Experts of a small language model.
Size: 9 layers, width 256, vocabulary 32000, 49.1M parameters.
Experts: 48 experts in each of 5 layers, 2 picks a token.
Below are experts of layer 6 (counted from 0) of a mixture-of-experts language model. Rows are named router (the router's row for the expert), down (a neuron's output weights, with its number) and show model dimensions 128-191. Each number is 128 + 24 x the weight over its row's rms, rounded and kept within 0 to 255.
Before each expert's rows: "comes before" lists some tokens at least twice as common just after its tokens as in all text. This comes from a sample of Wikipedia text that the model never trained on. Tokens count by the router's weight.

# expert 17
comes before: ",", " (", " =", "a", "us", " de"
router [ 91 136 115 122  92 162  78 113  96 137 132 139 129 154 132 132 148  96  95 122 140 121 144 116 129 126 112 142  85 123 110 148  81 119  87 168 168 132 115 121 146 116 115 119 155 131  90 165 137 147 152 139 146 133 145 128 163 127 113 115 160 153  94 161]
down0 [125 125 135 178 167 121 132  97 114 123 135 155 139 111 131 147 108 156 122 126 158 156 164  94 102  99 117 157 148 132 136 124  99 168  89 158 118 155 138 121 110 180 104 147 124 142 153 134 112 145  82  82 101 181 162 143 121 168 153  85 108 148 160  57]
down1 [116 129 156 115 134 153 118 169 126  98 115  98 162 127 136 154 125 157 138 111 173 113 113 125 146 151 161 137 120 138 114 140 131 128 131 150 125 104 150 162  92  93 115  99 141 151 100 124 128 136 109 140 122 127 121 119 153 126 137 150 165 101 128 116]
down2 [124 153 117 157 137 115 119 112 125 144 117  88 114 130  86 110 162 132 162 135 116 159 129 143 106 156 102 122 104 121  83 149 168 149 121 133 143 142 119 145 118  97 110  98 153  99 111 116 164 143 115 132 126 135 130 131  95 141 130 180 134 110 136 105]
down3 [ 94  60 157 128 142 100 120 173  95 129  95  97  96 124 130 117 108  97 148 121 113 127 114 142 100  86 156 148 185 136 136 119 120 114 172 160 138 146 131 105 146 141 121 154 131 102 105 126 112 166 147 158 120 136 122 111 156 127 115  84 140 157 115 164]
down4 [140 155 155 148 115 101 139 135 132 129  81 156 112 137 148 136 129 127 127 138 136 103 184 167 129 103 101 150  98 139 115 114  93 145 113 124 131 135 151 121  95 115  85 101 149 125 131 101 151  87 106 112 102 113 179 153 132 131 133 112 132 118 154 113]
down5 [110 120 133  96 104 127 156 167 119 148 151  98 102 173 128 113 173 117 107 139 119  99 148 122 104 145 109 137 141 147 136 115 164 101 165  62 113 124 157 139 126 155 179 107 111 144 106 122 124 137 116 119 106 126  99 148 106 111 137 156 125 133 127 103]
down6 [120 131  98 137 138 112  77 134 143 158 158 102 122 128 144 156 141 131 114  71 109 125 107  82 130 131 106 132 126 141 130 148 177 160 108 133 196 162  95 104 168 125 126 147 130 150 142 119 120 127 143 150 128 166  96 127 145 163 107 113 168 163 120 105]
down7 [148 153 135 119 188 166 103 133 102 101 128 146 167 119 147 152 150 125 102 110 118 100 146  87 127 171  97 116 132 109 114 129 149 146 118 140 128 147 151 107  71 166 106 127 149 109 143  91 142 120 140  86 126 136 119 121 182 158 115 147 155  84 134 135]
down8 [162 143 125  85 112 155  88 120 117 151 134 160 135 164 129 143 122 140 141 127 147 109 119 144 104 102 121 154  91 112  94 172  99 137  93 117 113 116 164 108 184 115 153 111 142 133  93 189 125 162 135 190  87 114 127 125 124 139 166 123 149 113 133 139]
down9 [103 177  86 117 132  87 119 130 121 139 138 102 159 127 121 102 164 130 110 134 133 121 134 143 157 106 128 158 183 140 143  98 128 113 157  87 155 137 121 107 154 158 152 123 155 110  97 172 164  76 134 125 143 103 128 132 154 141 116 164 157 120  76 126]
down10 [ 96 136 174 112 143 129 144 143 103 108 138 129 137 118 113 189 136 138 151 145 116 149 112  94 110 140 130 154 151 129 167 132  85 126 134 156 134 145 151 159 133 177 138 155 155 148 153 122 126 149  98 109 129 145 175 149  63 163 142 137 168 116 155 189]
down11 [125  93 156 184 124 113 100 154 117 133  88 153 101 125  96 134 150  99 205  95 114 111 132 128 111 114 112 135 149 175 189 132 181 175 148 152 132 119 123 132 134 125 145 108 100 105 118 139 130 111 153 121 149  87 105 163  96 162 131 101 133 124 118 113]
down12 [130 116 140 148 106 125  73 156 111 135  94 116 138 126 108 120 135  99 133 144 164 104 116 139  86 139 156 122 113 131 135 135 106  94 178 112  82 170 125 146 165 150 147 113 174 104 159 162 145 138 161 143 149 151 121 124 162 131 156 118 125 147 153 125]
down13 [164 147 109 127 183 118 125  89 137 102 130 107 142  97 143 141 115 152 189 134 136 152 117 122 139 104 147 115 127 134 111 114 110 104  96 141 139 129 123 147 140 147 124 147 107 147 121  79 111 115 133 133 114 147 122 148 152 102  96 102 136 157 125 107]
down14 [119 123 136 114 122 134 167  68  99 103 166 143 139 111 138 138 134 102 141 104 114 116 162 124 161 170 140  49 105 115 164 114 125 109 135 154 158 119 185 137  91 136 114 146 113  90 129 167 160 162 103 135 134  92 149 104 123 130  89  94  97 127 115 152]
down15 [109 161 151 140 172 147 130 142 135 137 144 136 135 161  83 149 127 123 100  83 127 140 113  87 140  97 134 104 173 103 109 146 131 127  85 129 109 124 111 130 122  78 129 160 126 157 119 107 170 115 136 121 108 131 137 162 137 125 103 148 114  76 133 137]
down16 [172 114  86 109 121 138 107 112 140 103 171 120 168  98 141  86 156 148 154 115 109 178 133 116 148 138 131  80 138 118 129 150 146 137 139 167 140 123 130 150 143 143 104 190 131 131 139  98 143 105 161 114 154 101 108 135 170 142 140 105 106 119 162 119]
down17 [108  95 134 118 148 149 151  74 120 146  94 115  91 113 147 124 128 116 161 143 106  80 141 151 114 156 117  88 104 107 136 122 130 118 157 189  78 123 148 156 156  77 109 167 155 195 141 111 171 121 110 177 139 115 145 123 112 145 100 140 127 141 149 120]
down18 [114 165 115 151  99 105 161 154 107 126 126 136 114 150 146 178 121 141 182 129 111  92 140 134 158  96 114  97 144 129 136 168 133 143 172 155 130 128 145 112 153 107  74 134 116 102 160 134 130 133 175 150 112 114  96 128 166 100 119  83 146 106 133 149]
down19 [ 95  99 117 111  91 118 140 142 100 110 124 116 113 128 131 121 109 115 103 149 123 120 105  77 148 133 135  89 102 107 158 141 139  97 119  93 116  86 150 140 103 103 165 139 116 133 165 146 139  99 130  94 120 148 115 115 134  94 175 123 126 162 160 145]
down20 [157 126 105 125 144 134 104 146 108 142 168 116 163 156  96 150 117 110 165  82 121 143 118  93 130 122 148  85 133 135 149 141 161  96 107 119 101 138 147 126 127 135 139 101 123 141 130 127 141 139 127  80 133 124 129 135  96 122 186 130 145 151 154 133]
down21 [ 70 138 188 104 149 108 174 119 124 152 130 142 137 141  95 140  96 125 133 143 135 130 151 115 107 140 125 101 110  92 139  92 119 113 146 107  79 140 156  95 118 148 104 179 164 120  64 145  64 184 152 173 162  72  87 148 111 137 143 149 130 135 130 136]
down22 [186 107 117 132 122  86 150 124 128 131 119 159 174 152 128 135 154 153 162 115 152 140 129 141 145  89 110 148 121 118 140 112 151 136 103 100 152 118 147  78 106 134 156 169 142 161 139 141 104 117 101 139 156 151 129 125 135 130 145 141 136 114 148 125]
down23 [161  78 134 156 131 101 148 114 157 111 170 129 103  85 140 106 117 139 128 126 107 131 166  90 136 114 112 138 126 164 115 130 157 141 120 126 114 116 121 133 125 131 121 132  73  95 130 129 124 119 105 120 114 147 116 160 118 172 127 140 116  70  84 130]
down24 [ 99 183 140 148 161 142 144  98 102 118 124 114  85 128 112 141  94 124 158 119 172 136  83 117 146 139  72  94 144 123 152 136 116 137 154 108 125 136 120 140 137 139 102  79 165 125 132 115 151 116 135 122 148 147 111 125 112 128 123 108 111 120 146 136]
down25 [134 123  81 143  90 133 162 133 135 164 131 133 134 107 109 124  87 141  93 111  71  97 106 165 146 109 121 114 127 172 126  99 185 170 146 144 113 130 122 121 101 146 129 147  94 133 109 163  74 163 144 118 129 109  84 157 140 156 124 104 115 143 141 134]
down26 [133 150 156 123 170 126 108 101 125 143 114 118 107 107 148 127 158 121 123 177  99 160 167 158 178 125  92 141  87 138  96 143 133 105 121 114 162 111 131 141  93 114 103 132 106 150 157 106 175 103 116 138  88 141 116 158  96 136 101 115 131 124 109 158]
down27 [164 144  99 142 138 123 128 136 115 174  93 143 163  93 125 147 167 133 170 160  75 123 133  90 110  93 125 130 101 157 152 152 143 150 143 137  94 105 149  89  90 162 120 180 105 100 163 142  90 138  39 115 148 129 128 111 131 105 176 130 127 114 148 142]
down28 [114 108 161 161 139 136 100 112 137  87 128  90 130 125 105 132 122 161 148 114 137 123 138 157 131 138 116  94 168 120 116  87 149 155 118 166  62 103 152 124 130 121 130 146 127 153 119  97 105 150 120 121 120 111 145  92 143 120 140 132 116 114 135 112]
down29 [121  81 120 137 140 141 124 170 143 101 122 118 125  94 125  91 113 139 111 133 128 141 139 137  95 124 107 107 120 129 178  98 100 157  85 144 114 102 149 126 125  81 120 168 145 133 154 148 120 130 105 105  82 130 136 133  98 146 142 111 106 145 164 103]
down30 [107 118 107 154 152  90  95 131 145 136 122 149 157 104 139 165 140 131 135 135 122 132  90 101 125 129 133 108 116 100  73 134 128 134 127 134 123 114 136 140 144 156 178 115 133 151 114 118 151 120 129 130 110 117 142 126  93 139 157 139 138 152  86 158]
down31 [ 93 152 155 132 162  92 142 114  68 108  91 104 101  60 123 132 125 137 128 136  99 142 131 129 123 135 129 114  98 156 121 120 113 152 102 161  88 163 125 126 131 128 126 142 151 138 130 104 127 159 123 116  86 134 140 112 111 127 120 130 140 164 122 131]
down32 [145 140 180  85 128  81 126 142 128 113 139 151  97  89 168 136 117 129  75 115 148 118 120 198 127 146 168 138 112 129 160  66 154 107 121 142 112 139 143 104 122 141 143 148 130 113 130 112 118  99  95 124  99 117 170 132 120  81 115 135 142  99  97 151]
down33 [136 139 140 146 109 132  99 136 173 111 132 143 179 162 147 140 111 138 132  99 125 123 128 151 131 137 156 128 130 140 103  84 103 137 137 139 150 153 125 128 133 148 141 154 124 148  96 160  83 121  87 112 116 167 136 139  92 136 145 151 113 166  78 143]
down34 [149  99 120 108 103  70 127 128 135 136 121 113 137 141 154 139 141 125  94 133 118 112 129 121 115 108 156  87 176  99 128 138 129 143 130 165 123 118 134 110  66 185 166 131 162 113 116  81 165 159 110 170 135 141 120 101  87 104 115 154 125 115 164 165]

# expert 29
comes before: ",", " |", "'", " (", "\"", " was"
router [ 76 110 120 123  95 156  99 111 114 125 131 188 106 190 113 115 164 107 134 118 129 113 152  90 173 115 109 102  98  99 108  97 123 145  94 177 137 130 121 136 124 150 143 118 165  87 127 133 143 130 136 122 142 164 110 146 122 138 106 130 161 146  84 150]
down0 [ 65 125 104 112 127 112 110 130 131 111 135 143 146 163 165 148 130 136 161 124 122 127 144 114 168 108 121 131  95 124 139 135 118 105 114 130 110 119 120 112 153 154  91 139 129  91 149 118 116 151 102 117 167 103 100  91 148 158  94 165 135 106 124 118]
down1 [102 142 137 100 138 123 158 111 151 175 132 143 127 117 104 134 122  91  89 157 144  95 129  84 151 121 135 121 109 129 143 134 140 151 126  79 104 129 114 119 111 125 169 149 166 149 161  85 101 127 162 101 120  80 120 129  95 115 153 123 118 133  97 139]
down2 [123 121 131 167  92 135 151 174  91 136 164 135 139  80  67 107 153 141 110 126 114 108 112 121 111 115 129  95 198 114 125 108  86 105 145 109 147  83 124  93 154 146 101 143 121 135 160 142 119 119 122 178 103 122 108 127 138 147 119 103 143 139 136 123]
down3 [112 134 111 140 143 161  97 148 152 127 132 107 141 113 115 165 128 120 121  82 127 153 109 142 124  91 122 114 142 118 143 142 102 133 123  88 124 141 167 112 117 141 142 136 174 145 121 108 130 119 115 146  97 158  51 125 122 148 151 117  83 148 136 119]
down4 [133 104 165 111 126 131 115 141 169 119 140 142 171 117 131  81 158 158 161 153 136 151 121 150 107 147 103 133 105  98 109 137 109 156 133 154 109 122 122 144 166  86 149 133 114  93 137 107  85 112 151 117  92 125  80 130  99 108 181 152 104  74 129 111]
down5 [120 134 136 128 137 102 140 131  88  60 123 136 147 169 137 142 154 114 115 111 116 120 141 116 161  97 135  96  84 132 137 132 112 149 111 144 118 108  86 129 156 114 178 112  98 122 126 112 157  95 134 119 107 141 131 111 122 113  96 124 149 135 135 128]
down6 [155 105 135  94 126 161 153 148 145 153 173  71 160 148 172 125 136 111  85 126 149  90 142 134 143  98 149 157 129 140 145  98 152 145 130 104 139 114 124  90 127 155 158 143 129 132 174  99 143 141  88 103 118 154 164 115 167 158 124 150 130 133 151 141]
down7 [146 169 134 110 132 124 143 138 115 109 160 146 152 142 136 115 151 118 112 137 118  89 113 122 127 150 151  79 113 122 130 146 129 113 134 135  88 103 116 135 144 174 123 158 136 117  88 127 183 120 179 115 137 111  83 119 166 116 124 158 107 119 154 164]
down8 [132 126 123 107 106 122  83 131 159 144 151 141 138 153 126  92 142 131 129 177 115 136  98 122 167 131 162 151 121 108 137 158 136 135 154 108 118 119 111 111 109  89 146 129 128 105  95 114 144 115 123  93 145 126 103 130 129 100 120 128 136 103 140 135]
down9 [125 147 145 108 121 147 130 150  98 119 132 110 126 143 184 111 141 110 114 115 125  94 145 164 120 127 139 142 156 119 112 155 164 149 127 137  90 113  84 157 131 128 142  98 102 130  99 123 101 129 163 125 124 153 112  83  88 149  87 110 146 117 142 109]
down10 [ 83 126  99 112 150 105 121 170 122 110 122 112 105 142 100 122 103 103 145 138  97 114  70 157 107 146 152 195 111 107 128 134 128 129 179 118 131 150  80 100 107 107  81 147 110 131 141 122 134 114 151 111 106 115 156 126 154 120 156 148  71 191 138 106]
down11 [120  93 177 105 145 136  96 122 135 105 123 130 160 168 126 106 138 147 158 147  87 160  98 147 138 127 156 121  94 159 101 170 122 133 144 125  96 132 130 143 123 128 120 115 125 110  96 145 139 185 121 104  98 108 127  93 150 193 104 106 118  89 131 126]
down12 [180 126  97 126 170 100 118 121 127 110 122  76 144 115  98 104  94 161 130 148 153 105 168 127 111 130 114 144 112 119 101 137 142 171 177 174 117 173 131 153 129 135 111 111 136 126 145 132 111 154 142 106 122 139 144 120 135 103 156 130  95 105 107 119]
down13 [119 133 131 116 129 122 103 137 112 151 149 136  94 136 112 161 128 127 129 100 156 147  70  60  96 126 158 144 108 166 128 166 112 119 139 135 114 171 160 131 119 159 151 126 117 158 123 125 112 128 120 150 130 148 128 100 126  86 177  94 128 142 176 124]
down14 [144 137 175 153 130 147 114 157 121 128 161 115 183 106 108 175 178 118 150 147 102  90 178 130 152 123 124 123 156 180 133 139 133 152 144 172 143 112 116 130 135 146 124 122 168 125  90 120 126 128  96 125 140 135 144 127  88 142 136 130 180 103 143 123]
down15 [121  98 128  68 127 191 153  83 105 152 122 135 129 109 130 116 111 132 127 141 114 151 168 103 148 125 107  89 140 120 103 105  88 120  99 153 100  91 136 128 122 136 153 148 161 144 121 109 141 174 140 134 143  93 180 105 101 129 101 153 120 112 128 138]
down16 [147 130 167 172 143 119 149 160 134  96 133 132 154 142 123 134 129 106 128  89 127  98 139 157 109 204 120 166 146 142 120 150  98 140 135 169 103  91 152 176 175 129 147 107 150 116 168 125 132 146 124 117 149 151 112 122 133 106 153 125 180 141 121 127]
down17 [143 106 133 127 130 105 141 101 104 114 144 134 112 154 172 138 160 109 135  55  94 122 159 157 138 110 109 112 136 155 124 105 141 137 157 120 123 153 153 148  76 109 150 136 159 143 171 124 125 146 115 158 168 129 134 150  95 150 113 123 171 123  80 193]
down18 [128 134 135 138 113 139 182 134  66 127 148 125 141 104  75  99  80 133  91 138 155 115  97 117  84 147 144 142 150 135 135 107 143 169  86 135 164 111 113 134 174 150 149 159 139 107 116 151 180 140 125 127 123 135 131 111 153 127 146 126 143 132 146 130]
down19 [103  83 192 126 124 117 107 104 138 150 100 161 108 111 119 119 107 107 134 140 160 125 127 139  96 118 173 155 136  88  91 102  92 139 190 123 110 139  95 100 118 115 119 151  95 131 183 103 109 108 116 128 115  89 106 118 132 162 124 132 140 116  88 102]
down20 [119 163 126  77 101  83 119  95 124 121 152 152 115  97 173 140 127 152 148 154 119 158 142 141 109 125 117 124 128 126 149 178 131 158 106 130 134  82 130 108 115 152 155 131 122 132 120 100 169 142 158 158 159 134 170  96 119 116 130 156 155 137 148 131]
down21 [ 93 152 110 121  93 115 153 103 157  93 151 166 105 134  98 170  89 128 134 111 113  74 127 159 125 150 121 126 119 107 157 154 109  96 159 129 143 115 127 161 153 120  93 129 119 156 116 121  86 113 157 126  85  66 134 139  87 133 119 114  92 108  79 119]
down22 [125 117 141 141 126  92 170 122 128 154 151 100 146 103 154 164  84 129 123 164  92 132 136 127 120 154 106 159 123 146 116 122 143 121 162 103 101 152  95 136 112 139 136 147 132 180 110 124 162 146 154 136 105  92 104 133 139 113 143 110 130 155  89 149]
down23 [119 134 110 155 157 142 115 125 170 149 147 111 147 128 114 136 113 123 107 114 151 108 123 121  97 161 132 151 191 135 174 154 150 120 120  65 140  60 113 143 133 100 100 169 102 119 137 119 110 123 137  84 149 165 136 120 169  96 124 131 152 135 123 160]
down24 [112 138 161  96 133 149 144 103 116 132 140 148 150 113 117 108  73 136 151 122  90 186 144 117 129  91 139 119 154  67 118 115 121 127 148 148 124 157 131  87 208 134 117 144 136  63 109 119 109 142 146 123 113 129 117 102 126 129  77 121 150 153 100 114]
down25 [ 92 139 126 188 127 128 133 126 137 121 122 127 112 147 129 159 117 106 139 145 116 163  92 137 145 110  82 121 145 108 133 150 149 165 142 150 154 150 109 131 121 131 138  92 151 120 186 148 134  84 158 154 111 104 117 147 127 163 115 124 118 125 120 169]
down26 [131 121 138 129 118 149 112 105 126 124  59  99 103 159 122  86 109 143 136 148 130 127 124 181 153 109 102 121 136 149 163 129 100 132 159 139 109 103 101 122 146 127 148 119 127  75 122 130 182 133 115  97 154 127 120 136 106 109 144 127 116 115 110  95]
down27 [115 103 141 151 139 136 137 138 132 142 120  69 109 143 140 131 159 109 118 146  63 126 151 108 124 155 105 138  79 127 167 121 104 124 109 109 121 110 138 157 130 161 145 113 107 108 110  94 159 144 139 152 125 133 146 109 116 128 157 110 131 128 151 100]
down28 [123 128 170 136 131  97 162 127 118 117 145 102 147 110  70 164 135 126 168 142 120 105 178 123 139  97 157 157 145 126 136 147 129  86 137 138 120 126 165 130 118  80 128 143  91 124 151 156 142 118 126 139 101 129 148 167 122 117 113 133 112 126 103 116]
down29 [ 87  78  69  94 172 127 108 132 116 129 131 139 134 132 143 166 101 124 107 120 167  81 143 136 127 143 133 133 137 123  93 122 124 156 155 127 147 152 152 122 123 108 128 110  74 155 183 158 141 125 137 118  48 108 129 105 140 129  84 145 105 167 137 146]
down30 [113 121 123 120 116 101 137 145 150 114 123 131  84 106 141 140 118 130 106 141 135 171 114 126 114  88  86  98 118 145 131 158 102 122 134 132 157 131 151 153 104 103  92 149 133  98 142 149  93 142 114 123 135 117 132 131 128 143 122 111 127 142  88 139]
down31 [138  97 118 113 113 154 142 112 140 105 167 121 132 126  98 154 155 140 144 148 119 139  98 125 112 152 106 139 120 175 139 115 154 131 128 134 177 127 121 172 113 144 145 126  91 150 124 101  91 150 100 131 139 120 148 101 108 104 121 118 142 131 152 148]
down32 [129  75 104 146 120 129  96 123 140 111 125 145 122 179 114  93 129 114 137 105 139 150 158 102 166 107  95  63 103  92 135 122 119 121 105 139 132 121 138 130 142 134 126 124 145  59 124 118 175  94 131 143 163 101 116 108 144 128  91 174 118 120 143 174]
down33 [ 87 121 136 109 130 123 120 149 166 136 124 120 119 135 105 152 137 122 131 129 109 135 182 129 127 107  94 120 102 158 124 100  94 152 136 136 116 137 140 100 113 162 108 126  92 114 129 168 152 176 147 147 102 140 127  94 131 135 115 111 147 110 161  98]
down34 [108 161 168 157 172 124 145  92 132 140 114 167 121 134  93 129 161 113 139  92 126 174  93 155 166 108 122 106 127 120 126 152 128 127 115  75 108  89 142 124  90 145 143 144 115 134 110 132 137 102 101  98 132 123 166 139 110 113  81 110 102 106 140 138]

# expert 24
comes before: " |", ")", " Cup", " League", "'", " States"
router [104  84 125 146 111 155 125 112 130 129 116 133 118 172 105 121 144 106 108  93 125 157 186 131 137 171 125 158  77  97 134 111 123 134 113 106 171 100 133 126 146 145 139  92 188 146 114 156 164 127 122 164 107 122 113 132 132 129 105 115 144 139  88 179]
down0 [118 122 133 125 112 153 137 104 104 123 128 131  96 100 128 127 117 137 135 131 131 121 129 109 136 126 109 131 123 135 155 112 125 150 136  99 117 111 141 142 147 132 133 102 136 147 100 125 191 118  98 129 127 143 149 106 116 165 113 120 140 144 157 101]
down1 [124 136 101  94 105 106 102 156 143 128  85 137 135 121 127 118  99 162 112 120  74 119 127  99  59 111  79 117 132 111 119 141 122 128 154 127  81 128  86 115 156  95 127 122 147 122 134 132 104 152 126 138 116 124 125 133 156 109 177 132 175  99 115 194]
down2 [115 117 145 129  96 187 109 120 146 146 102 130 129 178 127 132 142  98 139 103 139 177 140 150 115 148 133 173 136 122 127 101 109 105 140 102  96 151 136 117 156  56 132 108 121 144 147 125 127 108 111 114 175 125 136 118 150 141 119 144 157 128 132 160]
down3 [121 134 123  97 115 112 110 123  80 108  90 132  79  94 126 156 111 124 142 145 104 111 119 121 144 195 105 117 153 125 117 136  59 162  93  90 145 146 140 120 144 110 126 108  81 154 127 126 145 132 163 115 141 132 134 129 121  87 150 121 131 136 145 147]
down4 [111 135 159 126  90 141 108 129 150 118 131 134 141 164 144 151 142 150 122 149 155 137  84 105 168 100 156 136 132 115 118  95 148 126 135 156 139 137 148 131 126 137 125 114  59 119 145 153  77 187 129  99 121 129 151 133 160 121 138 102  64 140 115 148]
down5 [134  88 113 123 117 165 131 101 163 131 122 139  89 129 113 136  95 148 120 155 151 107 119 151 159  82 162  90 146 124 136 187  93 111 136 109  64 135 156  96 126  97 141 122 135 117 126 137  79 146 122  79 118 128 153 148 131 119 155 115 159 117 107 118]
down6 [100 114 142 149 138 108 105 143 127 120 130 162 109 114 111 149 117 104 109 102 121 137 111 138  96 170 136 161 131 131 130  86 164 117 147 127 113 110 142 108 113 104  87  98 129 124 134 119 112  88 137 153 153 110 114 122 152 100 108 121 148 100  98 160]
down7 [133  85  78  95 111  81 132  90 166 122 111  97 113 150 118 124 115 138 118 145 109 117 162 110 103 116 102 130  96  96 139 126 106 111 100 140 104 158 150 166 174 151 114 145 120  83 137 104 114 148 134 146 138 141 160 127 173 132 138 118  87 160 152  93]
down8 [116 114 152 114 120 111 124 173 106 138 122 154 141 163 141 121 134 154 104 184 150 126 155 116 106 134 132 150  84 127 108  97 136 117 104 177 129 125 140 161 142 131 121  97  84 128 170  84  97 123 121 119 115 105 132 109 151 117  84 102 101 145  64 131]
down9 [144 131 140 121 106 142 167 127 122 141 158 169  94 110 140 131 113 160 121 171 122 126  96 146 122 154 122  63 108 117 132 173 114 119 103  88 161 121 132 135 116 152 121 178 138 152 116 112 100 134 143 160 104 130 120 148 130 146 172 142  87 113 139 115]
down10 [123 145 152 144 105 146 108 114 105 141 148 136 116 121 140  93 152 137  86  91 119 135 117 103 135 126 134 108 166 128 108  98 141 154 103 116 137 134 148 132 134 127 126  99 115 116 138 103 103 131 144 109 116  64  97 168 157 144 110 111 107 153 146 181]
down11 [148 120 105 103 153 148 125 125 123  97 121 132 122 107 127 140 145 140 109 116  94 114 157 123 149 159 157 153 156 126 101 106 160  92 137 124 132 132 128 113 125 160 137  82 118 105 132 108 178 109 122 124 121 121  97 114  86 133  97 160 189 133 131 142]
down12 [142  96 144 133 134 146 157 147 156 185 137 121 135 118 127 147 158 138 173 113  98 120 164 127 106 100 124 134 147 168 119 117 115 105  91 111 132 139  54 102 164 135 132  97 126 120 103 150 157 174 157 159  91 120 158 115 111 131 189  93 161 151 152 146]
down13 [122 112 138 135  95  97  57 161 100  82 106 140 145 117 120 158 155 156 122  91 131 100 156 125 109 129  97 137 131 108 139 128 143 123  96 131 140 162 131 129 127 162 130  86 122 109 162 129 172 143 132 152 178 112 126 137 164 121 133 115 137 113 171 127]
down14 [118 105 153 104 105 114 155 120 131 100 111 146  97  65  83 105 163 121 153 161 167 101  88 147 143 130  60 118 149 132 136 129 120 154 125 141 118 106 155 133 153  91  67 180  99 123 131 124 141  87 136 104  96 161 145 105 168 122 141 117 127 174 155 118]
down15 [132 186 107  86 132 120 158 124 119  88 108 157 135  73 127 132 106 123 115 121 153 154 111 144 154 104 112  71 123 142 113 104  68 144 106 126 119 142 124 110 145 132  97 137 129 147 102 105 123 174  90 159 129 148 123 130 134  58 124 140 105 144 108 158]
down16 [113 104  91 102 156 121 143 139 148 148 130 135 125 145  98  95  71 134  89 110 126 113 116 102 118 102 152 146 110 148 123 153 149  80 130 127 116 141 154 141  89 100 129 110 156  94 109 140  96 176 202 141 132 118 139 152 142 157 128 148 115 131 150 108]
down17 [127 121 171 109 118 128 132 149 108 164 135 130  95 129  94 100 156 102 149 102 155  65 197 123 101 104 148 115 140 118  84 161 153  91  87 127 145 130 158 168  92  83 149 112 151 143 127 123 131 126 113 130 133 154  96 145 105 137 117 175 114 117  96 117]
down18 [149 160 133 157 131 154 137 108 123 161 168 146 138  85 137 115 151 132 168 156 141 130 123 189 119 109 137 136 118 139 129 145 163 159 142 167 120 103 129 100 111 147 143  91 131 111 100 144 115 106 116  96 110 137 114 149 110 170 100 120  81 159 134 120]
down19 [126 160 167 101 113  99 128 122 114 117 108 117 131 104 137 116 132 130 130 137 138  98  93 100 115 160 105  81 119 142 169 123 150 155 125 132 115 137 105 152 126  83 165 120 151 137 122  92 136 104 155 127 152  74 144  99 125 112 125 100 124 122 118 144]
down20 [135 113 152 143 149 132  98 121 125 108 102 117 127 133  99 142 134 117 120 174 106 134 124 139 148 125 107 138 106 151 132 144 127 160 116  95 168 124 144 151 136 157 112 148 125 115 147 142 135  89 116 137 167 160 145 136  91 108 104  63 120  92 164 109]
down21 [ 97 108 142 120 122 147 137 131  88 149 137 147 160 158 133 160 135 117  95 149  62 134 105 110 114 102 123  69 154 123 119 151 112 172 117 136 106 126 113 122 108 134  99 128 151 149 109 132 192 153 120 111 135 132 141  72 126  68 113 158 137 158 122 125]
down22 [173 124 117 118 167 110 123 121 150 164 128 170 120  97 148  94 143 115 131 136 117 134 156 140 153 132 157 131 128 120 140 118 135  60 141 149 125 116 103 156 173 133 150 160 131 104 157  72 152 138  83  98 104 107 140 112 118 142 126 153 140 159 175 115]
down23 [165 149 167 172 172 116 154  88 122 120 135 135 138 189 126 165 126 101  88 163 129 114 133 119 124 143 109 145 131 111 136 121 132 128 121 155 131 114 155 134  96 152 142 125 135 127 142 129 106 108 101 184 132 166 140 162 127 172 107 144 135 130 132 146]
down24 [110  84  96 129  88 135 131 153 107 148 120 120 139 139  87  97 147 145  90 155 117  78 131 118 154 106 122 146 119 140 126 110 193 133 109 126 101 135 134  92  70 123 122 176 118 126 176  94 116 115 161 154 138  99 122 168 104 116 118 139 123 100 146  74]
down25 [111 121  90 118  89  94 138 147 112 102 155 115 139  92 146 158 155 106 145 163 133 160 140 176 127 130  95 133 132  94 143 125 134 102 130  95 140 123 157 100 119 124 115 121 142  97 148 148 122  86 129 126  83 121 131 144  98 108 128 114 193  67 106 130]
down26 [140 129 111 182 153 110 144  98 146 125  85 128 129 165 118 125  99 147  98 168 147 136 123  93 126 146 146 148 115 127 139 110 134 137 111 140 143 128 166 140 162  61 145 151 149 133 156 121 114 154 161  86 107 137  68 130 150  97  95 137 158 130 116 113]
down27 [117 125 141 150 132 117 158 133 133 156 185 119 132 163 123  72 168 110 122 128 132 161 153  93 111  77 149 147 118  90 119 174 143 143 136 135 161 146 104 116 125 133 131 151 140 119 105 168 143 111 141 155  67 156 108 107 114 151 115  85 162 165 151 129]
down28 [114 152 163 111 129 141 107 144 152 131 155 108  79 130 144 124 134  97 114 137 159 169 103 125 136 146 148 120 137 102 178 145 126 156 103 120 122 119  74 145 164 115 135 142 122 103 153 115 141 104 170 182 158 121 145 138 158 107  96 127 142 166 153 133]
down29 [111 112 127 114  96 106 142 179 167 124 146 143 135 139  97 109 127  93 110 100 135 113 114 173 117 129 120 155 162 168 113  76 128  89  89 118  74 136  94 142 122 149  96 123 117 137 126 158 132 174 129 149 119 184 160 159 101 162 115 118 134  60 138 159]
down30 [148 152 139  96 106 147 130 157 125 159 129 103  80 171 137 111 137 144 103  94 150 133 108 111 109 104 191 111 136 178 133 125 145 138 135 140 142 126  92 118 109 162 136 140 132 129 113 128 131 108 111 168 116 108 145 189  99 110  97 177 130 140 159 123]
down31 [166 148  98 174 123 110 129  81 130 101 136 132 161 144 152 127 115 149 141 125 117 137 131 144 161 137  77 151 120 159 156  89 107 155 154 109 115 147 129 172 144 149 120 143 152 148 121 127 157 144 147 103 102 122 112 168  95 141 104 162 148 115 134 157]
down32 [168 118 121 150 124  85 193 186 163 141 101 159 112 121 101 113 155 142 104 138 163 151 126 152 155 141 107 157 118 142  99 154 130 137  92 166  90 101 156  78 128 118 137 135 143 142 150  88 160 164 107  92 100 120 131 158 139 127 157 154 162 141 133 112]
down33 [129 136 158 132 139 145 107  87 134 159 138 128 127 117  93  95 168 144 113 118 143 167 167 101 196 104 153 136 142 133 144  94 149 135 149  97 149 136 114 139 124 167 131 135  96 141 147 104 144 111 129 149 124 132 126 115 143 162 171 138 109 127 161 121]
down34 [115 127 104 134 119 106 167 117 150 108 105 135 143 108 154 105 114 176 118 144 141 136 117 154 105 121 134 159 181 109 138 149 138 134 120 103 143  64 123 103 107  77 115 174 121 131 128 152 105 123 171 123 128 153 152 159 125  91  90 124 118 143 145 113]